Experts of a small language model.
Size: width 128, 22.1M parameters.
Experts: 128 experts in each of 10 layers, 64 squared ReLU neurons an expert, 6 picks a token, a sigmoid router.
Training: a variant of Muon for the experts, 295M tokens, 4763 steps.
Below are experts of layer 2 (counted from 0) of a mixture-of-experts language model. Rows are named router (the router's row for the expert), up (a neuron's input weights, with its number) and show model dimensions 0-127. Each number is 128 + 24 x the weight over its row's rms, rounded and kept within 0 to 255. Numbers have three digits each.
After each expert's rows: a language model's description of what the expert responds to. This comes from a sample of Wikipedia text that the model never trained on.

# expert 6
router:149139138143101165128144111124122144132176116111139157142121148101157155091133155146161134158155135142128101132182137175139076123147115159102115123132109101113132148145121107147143078138172105142154138125119148079128202173138145122123101147107137137110135154137143159146126120123170167139090110135119127189126098112166125164177144140122139128097102147119117139112139084156117147124143
up0:133104139109078142081120094149134077114137146117145153176123084144116112144108162124124113138133154142108127159114156119127136115176121122146155123083099108106111138136118129135139141123083149138138111132153167101062189127130144186132129092106133081118135126125130116113146152120141119111138121072124123153142129124172165143156112140079129155118135177084125114151124119112092143121142
up1:139121142148114128154161119153116132138153106113166117130093131115114157133101095080149116100133140182162167108142138141096141109136127138157116130121125097188124171124113147090156157119158090117099101131085110139129133165139166112106115169114142106104159123134126139138179124096142181123141132128102107159107135138122176163150105106171115128125145117114175124110113088114090106090126
up2:123130123071093137133159143105164134148132135169138132129127127087170180133130117142118107119120181110136099113158132162143151114130137096126165128128097134127120125101106137135116178103139146147127147120109092147116174142175130107143135174201153114139154100146139142124116153154116139150149140106145088187123121103136086117163113140144110176106132170125132145157131110152107128137166
up3:162120106161120093106119098150121142122166150161099122090074089140132152130112139092142153125135094128150116116116101147150104114159105152114120110093176111129046159133107128145142117147140103122133135117134185113082119144157097088127109143121139162140118140123095105145102094136171117118150115142119134165130124154152100142159115160141145084129129114093135166116092104151123107155120
up4:113136145125130127144118123139137157154121126127114123098159113077132155085154138162150128095146124138136136103147116112112158148134160165115201104110075165135156128129137108139152186133177166161125110121135130161116134141154149094129131122116127136145114127090125122086172124141134156086145119114127157152138148139166153109098154164150136160141109138085160118113139153154136152194152
up5:135109136114140124126120142108099104142165124093111136155121147101111158108178156156088082122090115144139110099120150114148106143142170134137180118147100109131140113122115085149155128122164115141112150182170126109161107128126139130116112142121161116098139112115135120154141135104157109102147112135157153145138127075148154159145137148158116110128081169148068162144067154140141126164148
up6:155080100136102152139103102158109127097098122125144141175134150149087128152110136120125144152144135118119136099140147153155081136171144127102109117115144153141132102141136154158171085150158104141124097145080116128137166147159155159080106184152145129130153128110096115141110186080133146172120138146127123115128096099159137167114122146146138103137070125112147130121111094133122119121104
up7:169124118111101113161116098135115135130145124105094169151144130134114119093114116099118133168101084108124144149143124165061141173127105142102138102166103151146146152164102138155133144144132146120116080117126140121190135119124137074115119126118131109175135170136156139150187119123124150120114148139116149149158107119148098128160127113172107108146115086132160094108114139123086160133098
up8:137135151153127129129136162129109159150151136096136161119134144118146152122110173162170138127142129162133158124129090108102107120127145156136133134113126130112128099159112135113114086144123155203167135102167174102139139120124138133099155178115138102108129111107121109132175131126147147149084110157177158140127127146146165110163157158119154108099126132137060114130134138123110186151171
up9:161119156119110116139141111138119152156116154123117179123142133132110159156109162163121085120164162150170174121126139171125086133153119137114143114084101096126088133141120133176132095161119150105149132113105169125108144140139106104098154114137110155092133179123125118105180114163145160114097153137135115158160137133123086162107128099114143143096088132127109135170162148099130113157148
up10:146144168103120096137152146089131165110158136144119136143182155128105155100135151140128106141132141140112114136155133138123080122120143144154175135114131073146101109115132144103133125164129131134149117127142093132156161132107132152132138102140151139116140145105138114138145093124137160121085103095174120152096128090115163101144151116186153121105114160083082165119151144160093178081154
up11:118079166133125137141142125139115180138083107143163131128131149108117074164099122136137134135090097115116134149165109134127122181135148170108117115120164146134151161114128107111177110117103108116097146090126162113127123177153136122155145124183148113159116143145111094140129151108160101191123156172126114158105087170148177153109141110121132146131127122154117111143145138111105124124128
Description: Word-internal t and similar consonant pieces (bit-t-en, mixt-ure, att, ept), plus month names like December, March, and United.

# expert 45
router:133149149152097123069185082133113118123123123091128150140096162155122134132105114151155114132126133123118095143160137130153130125137120119133103096099112155107144126140130082138136155060128115112105120121115093122128147141104157125147140134126144126173077160062131130149134156125139152101191118141081117135074128111090100171146120110127150113163128111134144119169122143099129136112160
up8:174130102154103110129091136142093137119132122115150131136113154120121172144155120156149103157128164108095101150101108104124101071118104142126143088099088121110131137132090126106116123135126181129101128095106128131167127106154174157151117148136131123125129125088111106185131147152102139090133110134114140105098117116162124174119161133126124129126117112089123108137114147097195198110135
up9:147088150127099145071171153120168126120138141104131098148084163128116160097156131110124102118126112113121149135134135129125107141100119103106072143103139145135126099077143159164127153150157167105107154154113138200122126118116115126109130169094126114097126090106139122144145147077138176116123148159141173113155145137139124122130121120176145142098117172152124135153142141117144117090153
up10:160100131154145122109139105160179129146189108133125118113140181131090124130135079115089138154076102143131131119121153140136089124100128158133125111138112193163136145144137118131141126161156103162125163159148079137135126119188142096094121132147098149127130133110126131107147130118116092147135164162106166091107097155111110137155109124098126155114101103161087133144138112151106137144128
up11:111128165151169147149162098166147140127145138103106137162127139102140140140128155113132059104106138134094128125152139190101131103123155139140116100142097128119096155131139152134127109127154123117113133128159161123169103144113128152147131148161172123101129178101151132156085127138143108109134126167140116137131122151125129156108165082097124163113118113149096157139149178142189073147126
up12:173113083091126084132144141124137134158136127128128130165090164111178156187123120142097116103095160160107077127137145113119143108140155156105141080116099118150112139109120094181155120131139148143069135141153121134129101150142130131093142114121145158106132150095126150138149153128086165148131111099122102111142110114109142200154124123145149142130149129121109108171134132117154145154143
up13:120144113133110101141148133132137140150131144125193133098134151152132139130153142170129142139060096123180131161110094113124144151152169163122121134175119149156129113161152097088110129132142108173142186111100149140109117145125107132154160127170168126159153126108136137126105145168108109142143158146151125184111140119125097128151134141151133132104127109130178103172136141164153144095118
up14:142135178119110107058166091177121113137111180093130124151150114114092153104108109142138153146172127090131115112119116096121162140153123137122123091108111147052109094101101140132123139125117088156100115120126133127131137127146145079131119140090142151123076164134123163114142139108090129113159094131116133085137132133121115134177131123128120147128149135135085149121141136092141092101131
up15:118156146145125104126145098136129107148104124124148139101100136122151079165119141160137094118103102129103099114139101185100132076164125131121149080138162113139128167140164112113162110113113112119088137152147124133127140147099174102140141113124123127154153177077149084129146151082129134123142075125102142167094102128127112129108139147111165099121115099113172145154154158103147119112155
up16:145133190088100156106104108144146128085115153173123163108107139164106128120110103159142108132155128143165125113164129111141146117159125122139139145097122112163145104152081138124162125105157095093132156083106182127116096134116135089122130143117143172143132156117146128117100158130101133165139119166120139124136136140108109138114144106154095138146155104111146064173127099101153156095140
up17:155131191153096099118130062152161114097124146110134134172130141115128103108167135143143086132135118176150146113142143141112135111151126118130080105144157123160107111129109127108119140143100089098115121121129099123116114134105095125144154121128129150173130126119139079135170120123120131144124121144152141089142106094116100113107193102108186136150194162131134129175120113125141116099123
up18:101071148132133135108121088153166144080105107103161112111130113146102146115129140128127168141100118080141108141177138108141113136107156101128096133106095140122152133090150128091130117135143126139088115085151106079156128109133134163149162138136111188120110126140147110137145129118139098116170149144111127088102138131154136129148137092138094098066110140192130121118141143085117146122139
up19:106116130120140088178128107121149117114169110072091105079121131136104100152151142160125121114103090117098142124117147076132165068133116131140113144181145113131070108156104100134165114108163137130085153137094101112136156117126110087117125117185138101115147134105098122139116115151127158111110143157108129162161130091154178140134112120152140136129119127095109118110119137139113140134145
Description: Capital J and similar initials starting names (John, Jim, Jackson), plus section heading markers ==, === and paragraph breaks.

# expert 17
router:163135150139108096111123111132145109116102083088086119100119156155075154093107145141179084149169170133123116137141100106135106106116166104123104112101089108097145125119139144099105109107155099143170163119153125145103141130125148120134155129136117086143114093111157180140100170150132146130105096146123132143146112158118106108121163112141132140057111123137130126117132091155157144111132
up0:123133136151135122121117096163142151099124155122126130139176142113128138098109145135186141124135124126147135149146134113131119174091143141111102105125146137076119089094153123186137151140185103099107137203114131143126135142159126152140161151125118098135160145134122157150140152135124113083110098168152136100169142146115137149104131143167121139143122151096106144164119104056128138157098
up1:140116154131127129140147121115149127130136188117169143133147104158129122154127172134120109145136099130147079157136096119128128118084153116165113133093114154105090132113161112161139110142142128102121136103122127129130104105110120117126137194213167088128085116122114151169129137092118135141118124142113142106087137177116131174154162132131131136136125161072112152110127108138112155116077
up2:148133148139140120138133117157085124105166173142148116091081118148120139110125145131100082144129134098128116177114108078118096134126136153104144128132131139117127160130135155152116141139151147091145147162184131115112119127113107118094138090106140133168117140178150115165126134131125158114168131133117152139174180125129113135130134051153098161100120125136100149132106081163149159168143
up3:098124156127104085123149156158118137120147132134109159161114151150110169102121141124139110137137124138121150120128103153148149105062173130152129120111102148130122120111140174133156121126151157121097142119145142111111193115103172134118093169120172093114165149122127167147149097122143125116144154140162116112142131129106097117108151092128159098106064154152167110145116147119107136086177
up4:153111152114106154141174118139137117129121126107127128097113125153142151111155143094151094130120137116173173127113128153148157130096169091101120094128147143119107176164100141117141122109148155173137173107133140121135132161071120112154119138107129084148143113097129083136106132098141064087186157134155121133124138138143077138124139123131103126115112104115133144132132106164179110108089
up5:137126125126118127153185106103123165128153098116156130113096091084105080128114132119096074131146126109145180136099136136144119106095099089127127171137126089120096089164165122175156165111138108143137108162113134103158121126117127147134127128136138075125096138161098121146084115137118142081145089131176136126129119106127102105120113123137106147121111161134112149148157109129144163108173
up6:139134128112131124136123140101144125113108131101142143082154096115155133133097132152128153135144107126120164140104123093149144100073121128145102146143100117140108138123138103153096124089110164153133064127101131093161176076141136136135146127074152103118152057140142089136137116105122118107118147172117126123112056149143147142142103151084145151098146145125110118138144144148173125120098
up7:114152134102155116149123114097155141160158145111104116099091123087126106140129095127136083112101140157114113105136150142085111164131140121088134125063123131108146144087122121114104104114171148157174144144140177113099162125134103135121136091124145109127126110111144154141136127128123110172112089114106127135086107138111087114156153113181135120101106154103103077153152101157162117142166
up8:114101158102106111129161086125109119156143138114109107129131180127131140160121159091158106137159161157095165158146112086128066123103144131104147118139134135168115120080086155115126124126149172123120142126149127142092142128110121138132137133080130106099155130085140160144139140129084169160105137195140161093163133098112105119139114106141132150122126142156139139101128138111127169140085
up9:110093152149135107083146118126142123136100096077127093109169108148132091127117166141108112131139143159116129151141114139122152083140119106142131137147148150104087175126100151114135119075149124159100150123139110150146120169114127125151134126100140099135157102112132105085179150098129113108154156164115109133093143129143119142070134138204118136097091155099115142131111114153161137107103
up10:107129137122134106102098126122169102123105140147102137105131110133116129085119120179157111101111142097144063177099143119144123056125102127099127099096123092088074110152072145129084130131169120156124140122115115098116148149128138129115131123130114065142166110157133133153142136128108147110155147135163112132116130142090127101095155124162132089077122118116113126129123117133107125158158
up11:122118131139112108155145126125104122134157163117092116136161124130097121102105122113127111130166142141117122143154084137145131148125161118138139119141136132087090125072109135117130153088182084138079123135119118149101129142158106122134085080136137127178153115136128098116140114133152071093151120163098165158092084142167121141131122130108127145112143090087118159085122086086149127095142
Description: The word piece right after a lone t or T, plus t/T itself, such as t(able), t(ie), T(eam), T(o), t(ime).

# expert 54
router:163131121136100158137137108124137107136127150133059112097146112133135143093135105149142099148121150099132095163120068161120099117135171116119114143136135164135120157135195107144112121111121155085148123144125094101106153098128142110129109129142146110148161146118134105163120164129148187132166098156126119124065130180114122131154133119161090146104130120091143115136109148099124175119139
up0:131137135143154086112136081108087157088123150153149098100122125084162128124106113143095097127138135120132115098115101122150118128153114144129162108151164124118152185125106093118141167129109134119173142141187113089081116109114100130106118122157158123180135147138166122090129168078128171107130163138141103127167150160112098121098148130145141117129143165109118120117095147141124143140109
up1:155121126107094099128102122111123160108140118126161142095099095133117126132116102118133139137120147130182094147100092135152128096114144148123076127090137165174130160092178159148090142153161117117129160122115154174171091118121150115121132090103147112199168096111143096165103113160115099104129126101144146120108137131158148105144102131123087124129103120120123161142130145114121132121163
up2:173107099123091108077132084127129131116133156147134113133148094155131132113153140110127165161186145102117110166105121146113063103161077088086104118150095124120108129100142147104142118148122100134203112123093126090131130142114118118091118104080145160147141109094132122155140144168164143113132130112123119146091147155124121172127124142122111146101104126143124148141125119147132133107151
up3:096111116141143116127111125124130067119134164164161135112128101106124126144138127140129085144142115099122160166131126169152120086146140103154103103146139161119097130145102146118101127112088131097140112105098099109092167124110130142144105096131157113133121137125154123101109115113135107160134109145128164190161120134134110174129155141125110161117072132059101127160059097156139133115122
up4:126126124150168123146090106099130086116131164119117116109167160116155158158117106152099112145184148100112136169117151158140109161125144107075109124162185158102172147114143131133122128098089152133134123180129102104123114149151137171125131115128137088145116146071144121138102146090139111117137080145125137140097140124101115126119160079159133129108110160101130140116086115131121131162119
up5:115124111127137128137138085096155152099091102154131122135087144129114164117105125150173161121111145115171107096102150154148116160136104138152104148120093160177142119104164131069136122124158085133128092119115166126144118111120149117100136071151163112128160096142139124149125142119133086130129115133104149131117137181111148118126142089134060119145141114139125084122110144088159157120157
up6:164136121116100105163120110117113133101166154119116121141140118110160166159132132166126101145104170169137160123140143126099107114100161120116108114162143141134089149111120128068086099144124103158150188150147161130154118095144112147148106139093121108134161118139107117165126133132154100111122108137165121088111121117119147114134146136149136122092091174147093134150072180106130149086118
up7:176121141146090088150189095145110120121148122105129154141123164084106154073126092162151139154140134091127101122127157132131112144101148144139131150106134157124160126159177120105135164129126123113184124141118110132085120106145141137118130135130166149118142100135142151125175112094123078103163128098099137115121117163131184140164109148126090149122167148103141138104097137105117158135125
up8:150128121140143117130132068163117151137068171148117130113151186166182160143115112127107106099155169135125108117147141120133128120132080155115126153112121150109104152153111123167117118151149100112140122090108149140117107127106133105109082139127120160075143115088115151152094125121156109089110108122096124136085130119161177141167147142120122156140143150070126109157126132106125154132131
up9:116128153121132143159163116127118152113115130091104124124151139128159134090092117147161180188104144160114123132109108131132150099148123112160163178112133152156163173130138092147156122138143117089088145092107093158130132109166110138124090127147138090072114146089165138143155165105145132139158112144168137138124132172125125109149179105130150154135139140137151097145126149135146134165113
up10:148137110112135137123138096158138144134094073199123084135174123168164145167098108129171144158121130095108131127101145150084129096127121156111118106096116120097129130150120150136126106162128174150108116131091123125110132156132092095117142134137112139112111130153140141151171115138145158159122163124128099182099112163100098155098159136138123103142131125064124163112133117157118136112133
up11:127146116131108096118146105185135125112106116113111125107143114130134115109066102141129104125119102160116091103153146154170123124094090104115099129144168085146111137154160123156118162098144129155137122151135100120096151105161090146130159112111157083143164105110131140103165120126110142179114106131094111132121106145113142138142183120147126138114075118161125181126132141099079168118126
Description: Word pieces et (sheet, Kaliwete), im in sometimes, and word-start verb fragments like play, ret, us, work, stud.

# expert 55
router:187123120162150103132133131141128126135166123124117118112153144057170147154130144151128168147145115144152119141117082108144080091106114115101159101129129097150116117134140138085159120156097137150092111127101155120095115130135124129141138106116127126127110142110114114164134135126167151098106137137159167144113110106169112145087147167155136138136139116154107116192201091153144125134115
up0:129127131170114106104134109106127111146140147128136127091107106089122146180121085147121154122135142108129117102105086125093169129107145117137117059119127090156092130126154166148123163148108125114129138095149141103108137111112127117129135118109131136141071119149126146181121065168118136082130109144104162120088126113152183120142132104115144096067121132128129141140112147148109096094100
up1:153128123127145130124100155146194115151100088120132160107113110141173154125125137154107124143139109177136134159126102141103118115149118114113168098132172164170150153102149112108166115140104124117075152087123145111161111145158098124124154130122106103127125176119138120148141132136155110126148085093156136167127115148149130166106141148116127124119105055159161130103143142094172106113126
up2:148124149135137124134152153108096089128135138114154088105142123117127110116102143144123142081116091082099165149098099101135153083067111140107138122132124079153131133121136174103115105128140140124165137153134131097122162098148156109136126157088159106131103144111114094141111154085116110120137122165153149142160127114112146185143131119124117078081089152138080147135137119145163115158152
up3:156108137143090172138165124158147133158117127133101094092099146109148116117162153211118128084155117105197125116137166104096167118146133166095120084079129129127113123154153120141116110102115140159097140110159139107086136143156149151131105165080110114140124127155144119116126162116155166108111120125130129113113146125128143154140133139133136084149111110152150121130150136145170135113112
up4:160100117113141128117153115132146135167081126099149097099166137121157130130098095117139148132191099152131139115135104139130097162158157100100149072092128155146120129080095103119115104139125113104138109138124113095128133175161096160104133159110154126089101147121133108133089131132059124162080123123163135109110150123122127143098118141162129169135134112103103174139121131103137111112118
up5:128117167147100138118134110110166105117130159144098109114132088136152168135134160159092131116157112136174144136072100127119109138138154131125111124117152121105130158113150145080125154155105165091114132105151155101143155149142057098155120160089140154181107098094137123177128110108132130131094095106174130140113133154090107116117156162108130133116139104120100117134106138116156090130113
up6:173119151136118140121147123168116162151154176104131134096152126145133115181108147134109105074138166160147164123151115148124122126115146125116128132161138109135119135114099151085131081092154141124146110161113163102116134095114112099151097125087148145083147087118117133098119134135118126170078129175130125138134153095137099113171153155137084124087115095125126111143141158144141178115122
up7:165139136130126121105131119131105138143125126138151134139143147113112191119132137118153139130098162144144193138156097109137066109119153089110121164123127104128125133139109101113131132147108128139109128120050116101130119104122160126141100094074079153135108159123142152119117116135155089116138160118146181107107141124148149133118088114149116186092102108157114125113154163109157159168136
up8:146115118180151138114166113140121112096165170155143091118095127121134120132112088152157115093124093122114146112095114146112147157124110114144134113129115159126091110159106156129143115109141127112161141115142113108069103175173118148152165103122105148096129140070112158154121089117131182123112130153149112153128111107122115150130123121117120166069112173121145160150149113130106160106164
up9:111124144139115156161055077133123142135151148141115122131147086161122118166107157089139101175147104122117151150069116118144162100136161121115132148142116161095134134123131136129118103150101131130118136133180131178143129118115116115090166146093111112135126103134117164144173130114090147131165156139138125145139103152132097116112114129116157107080090152140116157114160104135127084172106
up10:139125113175116152135129123146108146108142078171158104150120173112100165147103141131124097115102128114125099137120167144140124135165085129118140104145112125139147119132147118128123090099108145143154137151113155158110109150145171115163148134165085117127127131128123134124147151117145119167109180170136116128130085166157167123131084078167156132143125179137136203133151106133118136156139
up11:110123172127116137160118094138102149148122122097092105111076128084136152137100128107128168110138086109139132152137121122107185146141165121152107108120115093134119135133126135119116106124173128121153112136089070126114096078085148084118095141114075129106144157185127109139127099141075153144089142140123100145131142104117110094151118141174130121143126154173124125134157126118116145136115
Description: Word-final suffixes completing adjectives and past participles, such as -al, -ical, -able, -ated, -ed, as in Natur-al, unst-able, gradu-ated.

# expert 25
router:142125166140137149136120105121109158124154090113141121158139127138121148101091123131166170157178132117133109161140134151167112127145125145109134126152106109129125183169159119166129106156174124114178152101125123093117162162145133099138103158126132133120144134144150177159108113100159148131103110110121129161110123103178125161171129141135164079061108148125118169142130093145128128102127
up0:139143161147154118122105111141090119116154119142151129141106093125164187118096177141162168097160119089156155165107135081103151124114143153142108116152140096132110156126130123161145121114161104157124150165127118137100167136132158136123162131149153145124130161143132120156100075076132139122127077153095151182106114150153158125147167112113108148129100117123127146150142125166131142106110
up1:146122125108101151129097111148095156132160122146159083140127129113151132116141135138116187139191145113116099126150122153158106124126179139124131129131098109123148117160107142175122132086142083136170144147135144135106130154164109133107113163151146112121158135147136115148158142107137135117169165132048158198123095152141134152122105116166112142144141106161093120123158124116138143108116
up2:129140157129119150104142126106150195103136097155095123164138061133127114117139093109185131102148112134101160120096111166182112166135129149121150115112101139120091156123110129106122107137148133149163130094170125108130106125103100115111089119095162117125099118153130140129111153136082082149105119145133114107146146146083135126122134128151157084099127157135154087150114115091105155128142
up3:166101137100151141105149099114188114104181131128124057161075138151120121175133127145148139123134135091171129151107112130145117117137132119152135068152172136144155114130107101155158122154125143105144148146161118100135136146117139119087156114135135112140160102096106149093122136138124121144110080097123109130152147121083132129134070167141143129154117144114112160139121095119154122135091
up4:152123139097125133142098127096125113106139132122154100091116136131154157091132104153110133116123173174106136166102118142168105158133176164156126100131136130104107134105151108188123112129148141080133134159117131151116133046177119083132124166180163130096127129162140136147141141141159127127138130105142105109140098143116134127116148132119107114106105160142085107147132138165143135076124
up5:114150161068093116105145101150107109099117145112096106085169161112110117113100105080122104130180110143123146119076157155144123149116144110110139138118129138113130149127151158146094130125148131142149138143148153069133155116133094158084156128081126138154127148125103129167091116143133133107121132141132130137152141108170127157123150090089135162082117166121128176141130118111138084122155
up6:102133159143129150133142104140118114130148143126168090130161100148121107087146144125095167112139126111135166137110179134129122101134127142136138110205102121115106125173133119136143163164094104135076132143123119139100124132139110093119105134129133111165159130119111149157110160157139104107164107171110161154131113137087133163167167155136147120127089091148079113098085139092136118149142
up7:128119169110122124179128071159124114164124149137151135118075121143108126139089132084141157106100138131155129124139123127132168174126153135158109114122124120114148132148143118120138113139126114130146139118141083140138129105126107117103059109124138130160124121176125119124155117125118178139090119134103160095176127093082126126098102128129123159150138107122056155083097137160106167097135
up8:122094133119091166124130116128111155131131101113102092168129127109154072145134137114120126100109102149133121112163119145173115073132121146083158118150148125159137129116159150155119123129133116153135141117156135149167150125152152175127070111113157114112152139163142088140148111111100091063141110121123120115109104117148150166164063134121090154157126108134142153154116139148137142087145
up9:135150132150111126134152103150147137117145111106099156141117119113130152144152092104141118118154153133136146094107166127138146111184133103137132118083129089143109140108113161135121135144169118152126145178117183122127135171140152088157136164090119120101091149144128177133096092136166104128151144093102132120130077149109166127159128116178149110148118146160125122102159102170125149142076
up10:151082111154149110173155101160105147161141148140121145166114145141132109160168111121108078154121168144168107123129103124169150084143157155129153113162140153108116136123133103137115111117077133106179133145134111122125150126118118153099144139100116125128143109146183099112098119112125120177115163149148121139162102211144141123135158144152129160112149094118096109136120120124152128151122
up11:136130126107120138127143124136089122148141111141174145144139137151112169142117111135100146119150092106117126176157138154187098171114139126119137140175136138151142152130069143142127150123114134107115137093139074060177149115089121124112091130160127148126103150128118124159118101174153105120102175139119138160113131114144156113172126115173172136139110116122184142126134128146139091140116
Description: Mostly the piece t inside words (shif-t-ing, writ-t-en, of-t-en), plus digits, degree signs and other consonant pieces in coordinates and tables.

# expert 22
router:164134143137131065138126115134135132141130114099123126087089149115137127177123169112125131098124164134123127190167090093128085105117138128098155131148190138154118137118122116081153156127121147165088112130077153121097109128089106143153139124088168119123138128095139128141157113145166175129142154119154130138135106090150105164133121156139106108126147119163157125132156097114154111125120
up0:121162165137148135131181154121153153136136100113141088098162144103133136128149129148133152119147144138156156120118158074144176100143146107120133105163164147145154123140137129087136183128131145092155138130113146115128173127129134104148080065147115103136118136086152124148147101106117130113134135114174168139126086089095153145114157113099137119108158113124156089124150156134135102079127
up1:150146166118125102138136115109116157137113128113101098140128125115122131111152117166141109090117159134128135113097130129131139087136161118126120135123183127117103132127102096157166107157114159137133100131060148105150123167104123083119116123090126135106132173118140112109114112146089138134097135127097083096126145094148116127135147183151125156147159147059156096161147074131147127174156
up2:199092147132127139141119142128140120120112143110151115165066138127142164134144147120163124091144132173159125150155139123124167144160130138110168147084108168126138132130098133125126177113148159108145152093101151135097104116150155093114136096128148101111119156090110139145127114157185128108146153128146135104138102102125129124106085067157109117116168138097110114097138081129122135120128
up3:160121166154159130146135134154134133159120134128139163122121101131148162142134176176126121141103172084147120138142126161142100117130158119167091124097175143113154158107175136127091098133120104118140132110110146120115111137138106099163089121154186101147144112134157143075124089148137167118134183113130143147154133149153098169118096124089136136121156163121147136113123115159103094124114
up4:149111158154111143082163108133101104124147151122148103149124114106125139134123141104115163101148140114108138118117062098089163121104135129104174127151106129124091134077126153149129155146146113136057117156100157100134129114106141083148156129106122130121090141106093130166139105126123158129132153151155169132147072144120149153129145112130109183144113125153125101167153152106119087111132
up5:126134181097170125134125131120124159102149138087102117131131109128176091146119129131138113080147152103147109125172111101139139083125126132138143123128139113136095099146103090118114140117086106117168096133121126169115082128126125143158157139135164157153153107143087111135173158127119158122106081146154155176093096114155093127130137093153119122121141111128128146111122159178161123168090
up6:128093158150169130084149111103133116133131178157091144080150116136117133106125164128173153110133159175121125126136095139105129127158135120107143134164126135177127131126153148072151119112088167094094169115130135160120119106094118111158115128132120103128146103101107105114113141121138150153092150168133104105136132059139092113159135153149083132105139158133158123117166130141148118117151
up7:107139147146114121107124111097133167124119111204119105088140102144152175132124107161112132139129109159106155120124110112161131118166161147092125150170105113117147131157096126097115115066154128112142128138129141084132078126117151116138136141110179113106096127123147135123132159134132113152148154115150147103116091136131117092170175172106134124140126153125146137100087118157093118187116
up8:127160144136097083121130142095156118147170119125140116138097150125142122155128166114121144092127138107079070169117110129182167091120166175088153120120137095161113081124139145133115125127113135120124134145139138096094097114095113128144149122077151107073132134141118135161131140092154117089138156152101167121137114108142147120133150152089155153148149103143156134112168147142101110131123
up9:146136146110091101114107151160167085185132145123071133129117093098118122098097120147126110124108175133135116117104129120138105115111133150121117126109161144141089084079113126116107131105126137136149141150112157117088149126103119113109112182094139091137146117140130100152128161069169148099108113161137134129098117129165091151123156102126093126131163147119156125181125111141163113132088
up10:105135181099112139143143129119087144121142093172146143115141144108154142117148107081133053149119070095138114123129134135099161119127142110124113137118168126156112139125163102180152104121136175145155128169103157097146123137135109149115130119135123132123136111121123130112182181132104136100116099173153129147154101129129107130094132104141107168117141131108142116129165110133194160140121
up11:158118157127152108130152094135170136164130110132154094100135174160148134074120153128159107137140170127133110142106048084121097142136142127115112111155139168142133072128097115123147169117095116146129117130083123147152103121124141178116092113142139111176127123107152112138123149129135143121116160121130138158129116126137111101095134113124106101118124107130066087086136148149125172137127
Description: Adjective-forming pieces like -al, -ial, -ical, -ular, -ational, especially before -ly, plus word-initial pro, as in particularly, Liberal, proposed.

# expert 35
router:163145125151156094133146109132131107104167122106143094128147136135096104177118096154150140140146140146133128143158113102153104095127118173118128092106167114155136115090134166085174159169117159168109160140105148146125096086110106161152123139137121097121119127139148167173180125148166106132130123109138115173118117114089094148130146146164149120122147097130119109149165105139163115156134
up0:128154127133114130127075065140124130096133129092146128145118140109126148141144153163115096178104166096108129109126139096094176118138127130115128114128163184072110143123139125109134140166106121143159109099121132109122112131124135131182091121158120122102099125107137103093148153164123175101154133103114143125100113122126084165141127153107168084124164117114127150166143140145139154172102
up1:164078115114138127142178134101138120108134106138116121128167200117141122134120138161204127131137123119156184113159139092130139122119127130113117118122158167169101132114163147135096122102208141092137129124132178123164159122128108120113114128155142119113136095127132141128169098144167135094160164126152154137102108115139116106125136100119151118108148121143140139157125088137121107117092
up2:146128146125145148122156141135169103094129144145130143120157087121101092089115147113108127098152118166183092113110117096148168117134142181136164116135145121133136138118135116117140119138096088108104167107205146113189131138127154133070132124136151119159117143114159146125139167073141073106116106114118101148086125112140117120112132101117160139131127112139140155123137136125174118140148
up3:165139115145168161082136146101152165115108145142117116125094132115129140146118117132117178150119127122135110125107171132134149081117108100108123113107154111108116118117148135165150075123107121174088084118167118118152146105136168163116100083126140093120127120128132102141131137097128101176096155152147139137075115113134088096094170153107162117127143135123148163086125115139106093152158
up4:149129152096095125130133132130149123170130167100181097118132153135113108120128154103105151148148156166127119148122132100101158130141133113132100091081114160140095112148155190161169129081129135167147158120119118140135151131153101141127122146125138156088091103171116122110142139118120136184105072099109084150097127111166105152123179134132134144119160111135133125131108102125134132084135
up5:134125138126140093175130175122106123103153113119121136179156135122095101077134112147129138149138172101131149175133179081168119163137116089163066112168149135111152134081126081106112105135109115060102153102104156110077127119113124130142122114136140104129108120138136155108143151144119107116159121122141123141116127119109113136130138119131129154128122134189115124106132175109138112133154
up6:174100124148098142101149102140169115077149132133131100137082111100144133178140133130150157081133093124125126154115098139138096126088129101191136108067127142125149115070136143134160123112149127161083139171147142154123159137136107105134083102149115102087119148111133105122100151135115146121119158111149132138089123123140131152152146185135160112133147090147121100136132139132114138117135
up7:118148109143109180111139091139175181114140145148147085097135165138125136131157144101084161157147165141087132088141107106099133118145130162060128130162105153172118138119122143106120158112092119151151117196115147108096155100122146143108098134118152131141123151129136121132122156137147160114145092124099159114118102167149169108118121136121115124120115101121101158147133112086152137118110
up8:133114154155112123187135147154107115109143104140114113137056143141100153118139179125139091130184155073120108140110125142123120109133156133126126143153127124151129072168096126139135146120147120170141118126143115128095105152147197118106102117164123113172097116167166160156160143126135133095139095142131100140129131132137083139098132147136150156147118121171119123114112116110152148129166
up9:134142152157151153128141104135125135146130134116132125168155103111159126113170126144127135154123108134116089118155155124159104131131106132094138146154135127154084111137104118125148110154132117144186100089142125143129135091128115154136104162143121136148116127114147153160092131205142106117128103166176158134135104173104188138135161112175125147146095159137115145074076112144170148145124
up10:116124133126132086156076072125100126084136152141094110085163139132179127100141136120168115090108104093112139120138096093121147119120135140148145121141100126126174136089141125156163157165137160115089070153099106120112141166117092149161079180088165097143120142133153115160132107128160142107113147104127132117119124128126149109136089145116154136118120134136116120134128113095134155128117
up11:211146171077121114110134142145183150129098096165125124122153104148099105094123141077133120116119155136133114130144140097138149132159103165157153110117152136142146140121096149151121081126155123105163157151148152111144113135099143137128125142120130104107124112178158157119117129118144137154123155131103095121124100138144162179117139165163139145121122117137111120149092153065162127131099
Description: Suffixes forming adjectives or nationalities and possessive 's, such as Christ(ian), Class(ic), person(al)ly, Quebec('s), plus words like American, National.